From a checkpoint of a small mixture-of-experts model trained on Wikipedia: 64 experts in each of 13 layers.
Below are experts of layer 9 (counted from 0) of a mixture-of-experts language model. Rows are named up (a neuron's input weights, with its number) and show model dimensions 0-127. Each number is 128 + 32 x the weight over its row's rms, rounded and kept within 0 to 255. Numbers have three digits each.
Before each expert's rows: a language model's description of what the expert responds to. This comes from a sample of Wikipedia text that the model never trained on.

# expert 55
What it handles: Mid-word consonants, New/per
up0:096128168127055102085063120104131137129133093201118134178149121091112108128136122141137163135161131136139118198107089124128142113160149139103166054126164171113216115120124082084146132097108082104116114124179188173140101048183153135149146157113181094175143132169172169148119110105124149130138099115128114146070123157128120068140102134146112186158074170096107146124066120150174090114121
up1:186119121179109122121121087158151109136136093177155118101122095171142096107163090106140118154118070133094121143138103061105110105106125147165123123117117138131141115114168104192077132128120177119148161146162128160146111162183077141114147068090113131203141160128151165147134118096126152040093073097172106132055105194126096196126067156090130165128126125098134166141105079189175096157113
up2:087155107140167144104079054151118103125212130148152094139139097133180047102151074154180075130137114063172093119138176107097128186162149150083069071111107101109095130099130131152095174155099099096097096165163152116074147137160169160144145146101120122178129147143133130118133154123177111133086124121154110113117200177161107131114121151121133087130106122157158142154123044157124121146182
up3:141155113140161187086113111208120128138094108186179110128097053182145144181120085113173198110126186117156125124118188103079151061113083164134094110105087093123109151134171129150145126065161153181121123147187087119129133097078107166099110079144111117118076140149148065156162110077091108130141111159142146145153126099149113122114076151089135135112082142145154135107151152085162100167141
up4:079116152093139145111045103130141175203103091106130125110114120173194156118130125097159087148126109099155096094168110103096123155077101127123110142102146107137097104104130138083151177144140100173161148141214161113076116124085112080126098122119185119099133087160093124118180069102132122101103221152141094151121125148148118138150119144207130145093166178201169110152140127097120176135096
up5:112094175158095109093073135160169083063121089143130132138147080154129140098092070114106170213077105107108149214159097105126133128152168135198099147058175132139143101073111141108136170148153114183151111125136098142074128110100072145151127139098141137111120115099140155158180130127145167197113173070126098132139150108149134096160106116153088101162160187096099091144154146165108129156103
up6:145083153140111135099110099171160114116118066126181112139185071139137168125139169184149136061175185109149154069151069124173146164118139166105156082097158129151101125151164031097110170129107138081155105134157149196154079155144143111118144141081066107110142147119163128136126105137147138122165090081104113100175102086069116101140147106096155104119145164123148130107115085150144061087162

# expert 40
What it handles: Conjunctions and articles
up0:136140148124093168122145029124120179155091133189150122149075133151137095151147121105115090100124137120150165155139129094076131137097119079091158135162148109144158100154145080159101116185124160114137075106157190188115104135141130104050161171175128123089168078124148171140234148122138145086122149151127111103164128135140162045101074130107118171145139128163111120083108094108131106100083
up1:075099152125103165131056121115119186130126129122168083109096107089158102154176160153138140094087120200106131129109141141108106156124119162128133136129159171085118119070120207102118056154137133104147097116147115123125124070115163134118199140080174100146133207128167139126095168090184066205123110115108146174162166154116151147152093167153122157140124155112073119102145133139143090048135
up2:129114119166152139083130103149125106161070135217154072113110129173138094111104131092152083118241141124112129149123122117080169091105130062104167098065092150120143131172126130145079149097092103096162129156112186087083125138133133164179120118097111116162192100116137161132142163178190100147158115106111111174087144146134156110093111130136074179168089154129113140173188155106123114112102
up3:138125138196088107124137087083133095111135102131200070102124115125120148162059114100102103104147083094158186172142155147100098137084169111118080053102178101162136168163172134147112081141119118149121152175151168117109089123161115143097118142116131037115100098094064168125135084142195103188141122182110134091169135178112101127107146142100175130144171135138152176102149096127150110128173
up4:151109139170127144140129156137121124133103167172111145153180133150047123049123104075123150115158147126136063087100181068178140101144107129155108103173151163095195119128181116122177134097096171105148101114106117097093177216099049117090156109106161082079085060142166118138185139094124119103095130137119147145146144149164144116086138062142110097135136183101151134146119142115140100128135
up5:186119186142149122141122153099116141135086135182133079140118111157093124130167162080120159080178111141120128132190138085133146158146180140084131155091092160175106132126107127057107124202141099093090067117105167097123191145140141109078104122155081149104141131138056119144079145197107126137107177063153109141173142170144124142151109171099183122072094140130122099138124094188096149080140
up6:122137100113088138124118147116120133135124165094125100096110159055118149125083138082144094113129086132112145150133130115096058132183110141178114144179138141180081096105146034111149129112176164211140128129106119153125112094183134079107146181172142078134098110148115114174190110103105142186100089139195147161176172110169110133106119146186111126080157172097117132135173149132165067112167

# expert 31
What it handles: Mid-word syllables
up0:084098149118128127179094150108063133076103130102104119124077154090161117128125153136133122143087176147121194106121182137110135153141129125127162049124106127092100101099111131117086135159093106152118163137102124149138165096101126089122129169090117140120146082159115140160119218120177065198136167106146229115081163139143093135122095176114201146133136144085182128129113098138070093107186
up1:175174190113100155175099153151112126167100141168068159094124117171145096155086122109153173159113123117105110114122161113118109109141159206132101123189067109159106108087089062125170132168104127164164146130090134090141125101160192128093102132115133056070057157146147148137139117058150101133102110099111157107153160144145096146167103147127141131113089198087180081118118111106092085164120
up2:109140169069116140105163098142149161191127094110111120125068139156186096118124095108136073144080142123111057097139161134106130110099141172126141130126134108129139126136175131120056102138099102167102227115176130128176128141085113141108133122101143128099142125152163161096140114156089168129118155100143109101181116195153160155164146218114111090169127165116137099101180132046063068132148
up3:142107173078186123112143136128137044126117082128176127065082118176159149163128103109138111076117158110046110174161160149170133083163094137072131079146128187142170120092154146177107180166105056108161147125156126115082136137101159186139094128089136136073124182090150146099131135064097162096113111132121177115145148154100119134109104154123163159149120123137150122168075109103085169096132
up4:140157094092166108111150106145088169130104047191128138134119121195192166138133141147150144195123194113074111086104124082069126104089124135103141163090192174054139119126112129157125115151106103099178126112139118133140140125136172145107182137089039159107180199157141097113161173049155173100135139135092121098103092139111132155099100146140131114155114136136146093102152110117114095123107
up5:156165183128159094083113139161104118151093103119135082118127149125112169061103108152191159122151161129166155103132102147166127159121099197130119106135175204135153189127162145086149105153096122155131099193200083157108096141148097149145133098088105064137095136159147126169101094101090122120160069073134106089133166165121111177143065163130147102164087124076146104111164126069126098163152
up6:162081148123159176127137086066110149202137130157176092107089133099168105193101157133144158121124122147071137107115119144145048155102143141186102086184153127048166141157174106119147120156143138141169100127138060114116144131102175107121093133107079094128115154142070129113189096135149111107118190094130097067140098169110120174125108186118097103147196175095134100112133135115136150087142

# expert 49
What it handles: Inner o-syllables
up0:149178163201089098102071123166160146112102107126140133096132149242143199097162085108132120132134123107142124113160135097092088106111135130141122134149165095145187109139149149114136108170080098092128139137157103118101123147228118119119131129107128110154114085123127077131112119041087126125158160119098093083135106093203151059156166111081111079097153133154120175128127130169137089146170
up1:109147166173108206094119130131090162181194138151112070106111178111144111100178125107111076102175145088136115101143151130104142166137100125170124123116151107089087097095121135118157133172150098081135098162127166152141115133208206110139102115125069146095133103143149167111103105122079147097165149108119088101138115147159109108090112115091134141104169118170106146117202097077187034171124
up2:088113102123144165125088136145194168126119102165136161103138115137105133133168115142119152119116149155159168118149095124124117157158078218136111098133177151160098187075132136145197090138183176129174117074170173123135123079155185170109123084089127095123114086136088091123111114113081125104100173140137125112153132127121124068170142107079141181117200066125067140121194126102067142097137
up3:078111149120125074128107092138144199167108125121140087191110151189113132146116047118125111129146145122117152144182140150121135102182128133140116119114117090164128149103168064140083184107108121085166090148161099140167087108133161176140163132142203092080105118113131148159122142112100158111190150085068139094156152073112137134089115168135128064136135128230155103115150103175093115076134
up4:140147170154099193097067111181126140122131100155114131098166090136071110120193126125141134102085073104155119077164138142130125099154154144083138091178125142168120152124096122132170154164078113083096104180126086122136159077104157164127108110093168175087144079167131129092084191119092162132079101171138094093180172136136120117165088132225106177123110106094122116100162117139072151149111
up5:104163150091101109154139112128155144108161122092207123120146128130134076066165112092135123142063179063112121177110096153130132108095066110122097170150188097141168108125138073158107104160133133142181147121175138148130139091131134137114141151114119150127166078136124115182186108130066088116154111097167111171177102112184160139152110065112139161084140166201111164099183110080091102079105
up6:097189136114106184126111104124150132099117161153156048141114103125173171106112123083075106156133101108080133176136159091116100089092092143171141079112118072156169159145086107107075180148120158143158158107140177127089124154150171144096115151178123111087144043109065198150137144136211139131137119162126123124139112151157115129089091186115154133085137178096118101144145086076082107113134

# expert 12
What it handles: Surname-internal pieces
up0:130087215132109087143119101135130140107127140139183097136073124181120083157129130113159184131132079132162094125122109093143086097088130151061146145122098129096159124152184099119098165164163151080099158112135104119159117108142098134141109110161191079149140102169175139097120047112153165063080195084167147109096107081092144079172119148104140115155113100176157158176162129162113163175120
up1:137045098165121178129101143119157134144142110190153122080118163163159123128089092104153136153206113166099128112145140044164147123112187159052117189157143116142163102108157119100103100127115121126081158162102111076138157140102079118097077117108055136099117168133138130101161131150155159172100117116190138141092116128169128121156084139118108149107145068205113167158100120064134165108129
up2:095143189115191104160120152143094164074128204158108171106150191130161157164146142160121104117136126150121082137073140159146076106102102123119125106163119112150156116111169097158133085133053120116125136161065189132143091151107145100103144111116109148152148101164178118137119101137087231171108143083129125065124096094077092102107110207133121170137099116119167152137152073131131149118073
up3:070127166142131125057114081114156141095095122073138112136128165158199177179129148174124163121126133161087078138106184109144145173095156112141101124158113156131098053160161109136117088144106184123162132103122111141124142153167095191085095122135121114073129089137140108120112111175094152115115056105112151093158166108090084120139124117108132131132177171134109163052162060196178134119169
up4:096118171136096147108157124111150111125186085118106135144121098164165063158143158182103086125112148119162139135137081131125111174085130117078148084137166151113118099204141121161136120143104149104161147154146127204120081120155111137062128125119123102157117110124080092130145121163089160163061158114113193124036125093103094110074166151107119102141208110094142103168142146100184123061181
up5:113171223135130166158085066164126109109168146105128060091146163171117107106123105130143118069091121081126092171106141078148098162099160139108098166125122118081108084121170117144094141149156132094071137105118151068084126119161125125091153173153091113176140116155161104083130129166164185153126141161137149083095045176176082130134170141151150084161180118109124146121107113111143162134186
up6:080102178115116101177141130126089090176133105143206099133141173116163126114153083152138102088122115067173135126115155104085157113123137070102100137121136120113131072179166100157104092203144165073135145146113155136130115161100142054135153158089181129180148102171146077126145102091106107167162189087137129124144092094084132073130181134129129205131183095140123115070107171116140098125124

# expert 41
What it handles: Personal name pieces
up0:115134171110127158114147121148148139093091152154154149076127181091106142142102077086164161111143097126142096183099124152117116148133067153187159144105128135114094092105129129112035135169163104150147182142114143130120178114093200067151113117081181168143146116135051100177103122139093143161143141145116138141102070148106127116116138195117207148133069177114063122115109106079159127159170
up1:122134190138096044105117076096137140135145180131124125103110140143180138084152168167112123122090110206125093118116137133156122122158077147142100082150142123128135188165146141126184164094089203194185119126147111080188103190141140133059120120086113081135177102091188117139142150091091104101098092126177086151097149138103100125139126141133135089145147197092147113106135113154092101107104
up2:142135193074164169097167126154137142126083131116120123103084095200162116119226157083152114066149140109133106129154196110118173195093129177141073115122141141135134135167140139099090103121167102067170182148144185139195106165103113101086119145103126074119075123131142126144095160128138140117106103109123169116138185098136146077148100135123096081137174090114118149125168119069084098121137
up3:148111133139104143137135181169113170090107145167177144112166173189136135168142137106082133094132061151131124121122096095135158058117132116133132117061144103152064118148149100095107103131106112131128179083139178131162161128131144162156153131125106147073100100204140164160115079080108172132118166085063145124136182150074089092101143171144151097144135217136105148133151086062126174129178
up4:191111159141107134109135151133113131163152116154127119152128160104138095071096150078140097157106173129121129186145128063118135123125163153126120139209127170098110110170136039096183071127111123129110101119120100108086076100121101132064050129153127117155120105158167107196116135105135084151205089186097179194174134150140112119077154106147123160147118130138060154157110127097093135116161
up5:143175133125207148129069106109116137146117121162084112102124143148174135131129127082130033082138114175132098151160167141105127097110111140088147188115148050175166113107148128088145069170142105137137142092167178127109122084090096075165159097126123139108143104135105104162117131098118119126117080097210179110089176172111169057115177133080160118139118171115135161114167077135144121150167
up6:098167165108124175115126148155225112154096086126127127153181120112170152087059114147161076121126123092085118138140101132119131162142127102108072136160085117073142136096185154189155062125156130104122170145099166065130109117062126103129092184129134070125108131137091112105172132183123108127175110084088141138150116098088122114102158160191139109183160166072136121100145161083127103123171